Weights of a small mixture-of-experts language model, trained from scratch on English Wikipedia.
Size: 8 layers, width 448, vocabulary 31518, 89.8M parameters.
Experts: 16 experts in each of 6 layers, 416 GeGLU neurons an expert, 1 pick a token, a sigmoid router.
Training: 578M tokens, 4605 steps.
Below are experts of layer 5 (counted from 0) of a mixture-of-experts language model. Rows are named gate (a neuron's input weights, with its number), up (a neuron's input weights, with its number) and show model dimensions 64-127. Each number is 500 + 40 x the weight over its row's rms, rounded and kept within 0 to 999. Numbers have three digits each.
Before each expert's rows: "mostly gets" lists some tokens that are sent to it at least half of the time. This comes from a sample of Wikipedia text that the model never trained on.

# expert 5
mostly gets: "atus", "ensis", "eni", "son", "ius", "abad"
gate0:568582548472515564520504568511527543486509431441511463446429538484512500379412483517504552486528538545469466499470465456533525517492429525566431532542472523442422478496506508558535542484473554
up0:511536460487521464571568496517447444518460514570520451444533473547503543437527487574477541452496469526513499485592530497442529464490505559463544468479474440474525521514559449620442548546509498
gate1:535505461547462462513547513494486498485527478467449526484471520510450438514533514475523536457492483366488508455530549578484562458502409438399456508547456433461445466483607447549432532546523621
up1:507522582486536547481453523571513550491487534455540476514552501522576565525504475527456446503525534572459500503486441541536510528552571494512538486485566548540517554485459515466575490494458432
gate2:547510451562492521495520447522588473474420460499512474423470472497454449503519467531510508481449492515498538566545490564537516514465522518512479511533492510430566500502528485581446520574416496
up2:491512573451565429465513518522438533526551556483520492578513462502527538438500510496449508538494518450502460455452455516439442521534497420475574480510514468496488616421450459450464519470576496
gate3:491434543500475509475553513454519406546529506435523602521463496539495498462594432436499475448437472467551545506448495484486497488529474495450571463412594513508530458456540428444459541520442527
up3:426495570472482520478590526495503501501530491461529469463473510485515545470461484481530476464526466489505502521416484595470512529528533486507541515393571505495539506542506573429455478480495525
gate4:548544474543494547524524535495509485507487476515519529529483478604515439501459439478539488555436475427480512429523555522462595506441544352437534436433493566529470429510544484518550574495545508
up4:455443482500498440509455509496500527451471490490433511421507510396505505489514568526504510411511532487519506531511493450541399467568497570511450611520489504482514508551505525542500493474496499

# expert 11
mostly gets: " can", " may", " h", " could", " b", " would"
gate1:564567538442513493571466469507532417495603480551516453492542579418519498548523492511514519561476496541492506494499486517504445511496408417554444489532579483455513494531434503575503500447503456
up1:508521503551563514506471477467531461575549507515519493521485499506445535490540559542508531501404447562509476525457497507494560546522404524506529509528447489479488478579487486530459545512536549
gate2:461587429475500608479408527521569477458519493564515511518500524520532512454518431506532542485530506489495501449527484467474458499471486464477523550480478410569515527458540506576524503586463537
up2:443576530515557481553433503508391486494467494564537490486533523463570569517526457484513526545504540439569515484507509499561507517456469415487566520475499507498506527475524483523521502590553550
gate3:417541519510535538484469588453511508508454514528489471556471468521475397508550453455429523500495446502470463424529580545517551523541565557510487577538456482475491453540493525434486467584429507
up3:545460478486567578477508442470579567553488544498524522535541444519561478526576472445456432512500472467490516484513575582489511520500537512447581572514515527472514476517596493515477505522485529
gate4:493473442455509511528517541573464502464499524526476523518552499514530517471471511497565495525478584457493542529550492522481436480417563467516492465467471388580495510582549508423539506543427492
up4:522495580476492497509506473414497478547481466447504415423433517482440527551516498472447501510554459547522435467478501526503562531545475505509440525520551570492534464425559512536475401502559481
gate5:491508485556479445529487507519489389581445472481446564440494629505451501554537503491595524527495540521499431472537439504448513511532495513539474505487564500524535452462505545525516496466555512
up5:497540502427498483475582504478542535577479477549505497529441483493509470522575505471451478456459512482465515508466568524483551512559544525435569533440446479503441460543504486506512487610414556

# expert 7
mostly gets: " —;", "″N", "°N", " |", " –;", " -;"
gate9:559514471410542466529513485527490491439467480513465516562473469470527553484504497605552545465518468476548503518543492603479422545556531500540527505536588473425418465529458532488550508461500529
up9:517448517580443547531518532475496527504525510506533561447508470557511431556486516478534530465430495478438502449517501491546510405520514569463535547479456522522567501475558523483458445484536543
gate10:524478518508518510485513441485479453541484450403467557549539507480505506483475516543522556515498494512508489503495551511567460512517478577605452527497492439526503468459528496541516486581595422
up10:509544457445498451512529551473471528509562538496509453561521496485443497480562492565443440508496492523516464538452434527511507534494478449469506489463520569475408480505487540488536532474502539
gate11:552461446495561478424519532534525479484470524424474467528455508521539549528494468526464534469523500518508460439417538565475530458423419515553475471498522500573534503496478522508455509509513468
up11:453525459527523552555442457472503474479494454556520560479554518565505458507410555417539471518478451470492526572517531422483510527613459518449453550467488479457473452538530503550532500483504521
gate12:476517509447475473532533485515436518463489412482443600535511453448488575535484459550537547502520557503505505492511513484505511489447436538443506501588500509524467490471496475478516421453492461
up12:459607439497517517503509504509521478497532505523496445531489523515528407486484535517482421480455469489551542508484501546502479489539582496533532529430539569465508525452484499472466618493532561
gate13:415501541542467529454482499443468475495486543580368466474471542478507489518449510381486515563514525479502488521518595465554512493513394512467447499488520484483542476464543532577553495564538486
up13:422555477500481516567440548509518495425537511477521493427487500435513525415440508487466451532455503449450559504463426550523514500531553520517421552493499607513468494507528452545483472569471464

# expert 1
mostly gets: " been", " died", " became", " worked", " known", " located"
gate9:441459542562537477516463447521542551447492473504485535468557497474478485541574466557459507480500506455519520527508444528525453397463526503462544531498470462542520488487471481532438551378462462
up9:531535472486515526483526501493541505543568485502577497591551526470430609526538445471516511514457485537466528503461545538521496492572474500505481451521480525454494527506537558452508483547501472
gate10:530505488466538587530489504515517469523458501468478471478484481502452561524488552547478508527519523440523453503432532550454462423465522511394462507526501558464495529510524493503534466531509497
up10:527496441572494477417508500492540523471510485470528508518538561555498529513519463518557471487583531441538530551553597505508528511430559525560490443472588401525515461447499543444464483521419501
gate11:512521500466522532528555485491438484564497484543503544492546516499471442455446538456473568531483461434551551554472557521498537543448593540429482524476460515483475462479484466474558502520501555
up11:446487469472470434463486537502446475484519460511505498499564509558459480627449499463530509482539453528427516408475528476499413455543438457485445497446484494509499511519482525451474516464507500
gate12:452535441493533488507540491467461525544492438456519527512510537574528548512517464518530482529516510484496500526463512556493525483454484448463545508458493543558480520471475496499528450481541423
up12:460502464469496438558529468544467487479423406429488552519619571441521567431457467500505514480536544514497441474458496556550550468479542419530533504469584395486511493553491528569482577445518577
gate13:440515476495469431512470483514572508495510498442490520535542579605490509550497473542483477439534479469463506464491508449509569491534509470490536480412534525537552500534555532504407524499564476
up13:574483551486510524452479542492510530483491544510506498441578548480510497471539504476493505494512541486525461456472496491542368467533478513500484471518548428493432545473478507468562479501490453

# expert 10
mostly gets: " water", " brick", " stone", " roof", " wood", " wind"
gate1:569480500469454504433490530554572505463486521453501511527561463506472487538490533521503582502511513488467506482473522472543514503490524530542532492496554478427485487476505559562495503508502460
up1:495466488564428503474540523502545471427545544548493511539488504520546444574476537522522487458552534491545485525518501468502521394545556414511525493557514496562527426506461481518486487522434456
gate2:500492481397518483489493506482527558502398477458467548538549507543509511480565504546495526544530519506488489490451412486508477506437566552515503541465472461445499504519535462475490519540510469
up2:503489464576462502547546522546519482569529517450476431501488528479491507463533494470523455420424497552567520530560490478498504538499482504476527484518564506494521475515553538545471438513460546
gate3:509462497498479464446467478456508546536510523432530490457475446480438481495472490482518512457531561513486489514532504443488481425556498549471543488566448481376441433470482489573407423494450488
up3:577512530533536520484545490486484497514478442555444457464582553482563531483507463558442515434483467495576476530577481471492504577472508469550570465478453487429484484536473506520496553463516552
gate4:483490504374518474479447496567503480537486494426529524553598457413461530513497496503485463520485555432498513442532539529479482468550482510546468531407498517514507560389498500536541510428563492
up4:525517496589474513481534480486500460457480486519500391412413569517577517537499475507521553549536508564461491524438456500539458500513484452547544554540502511468510557592462568528502538563482504
gate5:429477486523523478537522389475456575482503508542493472513530510473615528483462547449523509489473450575539535578554463489493408543469520405511482568481499456445505424511628499503501469499494446
up5:588515551496503520497434549516469441440462429456550528499505461531489494518546501582521563545501537431485518448478557497566553417461501557469509472504490551554551530438451465493496553462461519

# expert 8
mostly gets: " won", " Championships", " winning", " Championship", " ATP", " WTA"
gate0:491503484553485515540494484502485472455440493461459483518562458540550508511474419449495466559509452478540522447529534475497497538471453455547565459433512485534535435550471533463600454505479533
up0:558498579410523413590451474489399515555468510530532563485474500472503458440539517463430450523409499469538499512511564477488551559509508447502468543466483589553487531474442474492447613475474507
gate1:483466455522467494539459549543608526471509503447469497485460571405475537512456510425499597601559472500475504507589443514528494490555469467534475550550599494425420442530551472526533508428568555
up1:546549499422510503485493517500492508461426528509520505481491523469484556444575499417441617478574448421449465458506455568433453424485465555517411559478568535462491481539512489566577510497473546
gate2:527499471422444471518447481464516501492533450502469494499401554537499480526428458543487522547651498498489482520497481459492507506502523354529575475458523464460522508535489518462520513498481523
up2:510531462534476469518469501508542488444514444509455535491496536485448536567464496507493491526524557456472563560523470523480494503482487414469507536535573459476493469526416443556510455478504534
gate3:506455461545511490450453509390535425496524480421526484510463486460411494496471560547523549485481531502587501567463545479489473463564448519527585532477440490497530496526486467513525444469551525
up3:511519553458540484483474448470527494511513412483546470581451506546452462517467509510434521594528501506492500577480567455450473462463526514508519521371473528517493520474435519490522480580508476
gate4:516527579463477502452511541439437503486558431372527476468481587551466523542498489534463484465534505513465452528476521549490543450432437455503421539482624488502532560513499459513536430451492522
up4:523470487470566477545498502622562500500439535626467516499522449450533482530480503484488433526449493496555525508491539522499512553544553539473546468498521500578482451514501508456470540559498507

# expert 3
mostly gets: " David", " John", " Michael", " Mc", " Robert", " William"
gate0:548493554487439513511498477446467513602556517433557546507488554518438433484538504492464523477517464535550562457462550446478472467583519461461518468519474506456417494430531454518509462475570495
up0:531463466449423585429475521500521573597473499442561579469498560492446412467477497430459454556560497492498563500526473447447517489529497540490438490537519504450543492492475523531595445520479470
gate1:453562501530480498502478526504555550466497500516482566571565449444500469555514505538464489475466593506489488519486582427512493463423477549486495508535494531538548515528508442503536545529410520
up1:569429576506547504546539477512515542485457488581505435459424504587500521451486504418467473526469445494546535486464534549506496523532529519498519459479571495495499485542507519469478542471548407
gate2:509536480460461446480517481483525510563488519449529505420493519434547511540448470499545531503518479502511540496555441424496461469530526438471512410449500444423520520448538544459474494456554552
up2:518497461472447473407535468428568451490486449573498432438461438471436507485476493536528423521557494444474564489528539465469513441487532458458518492572463502471476459495503478498542470480516507
gate3:524560552588470460517472509531492541572459478512480450492486578461525544520468580511445551472488517460571469562444518506552499488447497478488448524544609510452496452546565540557487508501519451
up3:521469606465516516452514519461474457582450474520563469513516484539509449465525484525511469445462514553560491521454544491460487458421488550504499518506493465521570569547466526474515577559472472
gate4:439486529478518506573533512470548468528501528510511475454558521553487489480509480462534588522525525554521416526489505548458483450471509539511472460498465498520493550522499505456527545486382406
up4:457492513497501499477472491482552457606566501462542525463495519526574476477501545453482532504510541503503532538500454535449468500451477508476492469484530480586554557512507554470573555461419501

# expert 9
mostly gets: "(", " (", " [", " (\"", "^{(", " (/"
gate1:487428451467408515597477503523462527519577578503470515508528532515450491505474507534523508505508510509516540476481495432466559567596462548467513524531441532536407499418507525494502493458494536
up1:513503548531440417481541401522437480405508493500412473498436598512547512501513510565549527485472508484535471487513453464463498499440546499467476428537406538402487570465527478472545555441512500
gate2:502512453507464543444557527517570527531499599525541500507497497522461467532459448456463526478565610457474522502479508505522593448506566441552442517546484541507526473550531436523487509512450529
up2:478489515477547463480509514450470514541473435493512468470493447502559517454521562517459469583501456584526492393486448491472447512521538571426566471469539493527495541456503555469491515537525458
gate3:433530453529462516523541537449500560474457524505484548487534522397461465531477509473406516533533468509541488496463470499497431535481525526563537582501447545526483479545515467437480424492613488
up3:508483500465542515512518491491464463533508511476494479525480452589550513445553535542551532474508495483570491561482523493478481545485473452445424421535484498498515511455564500487546554530448596
gate4:528570551457419483487492563469567541519448502509540493532511534504543476511519521552500494513470515526509486516425483537493476441482446477478432562464490390477504521495469483542532511541557479
up4:584557540500463502449545512492485451485499557547456460529526483518497544502526472535431480583476423562478520555499500509448380556469505491518507398535461484447508513620471555464492565477511491
gate5:500458494539509477523505484541506484507614535461541498485496573452480497500537507501515551552495517498472544500531496446573550586516466508467433560503522542459452487502588449565457514535452504
up5:561442514500496517470494483510509434442487526485515486452478583470538579490517471540527526461489573448481487551497508533510480540557552524558565471461486536551468526479533486447539461526450479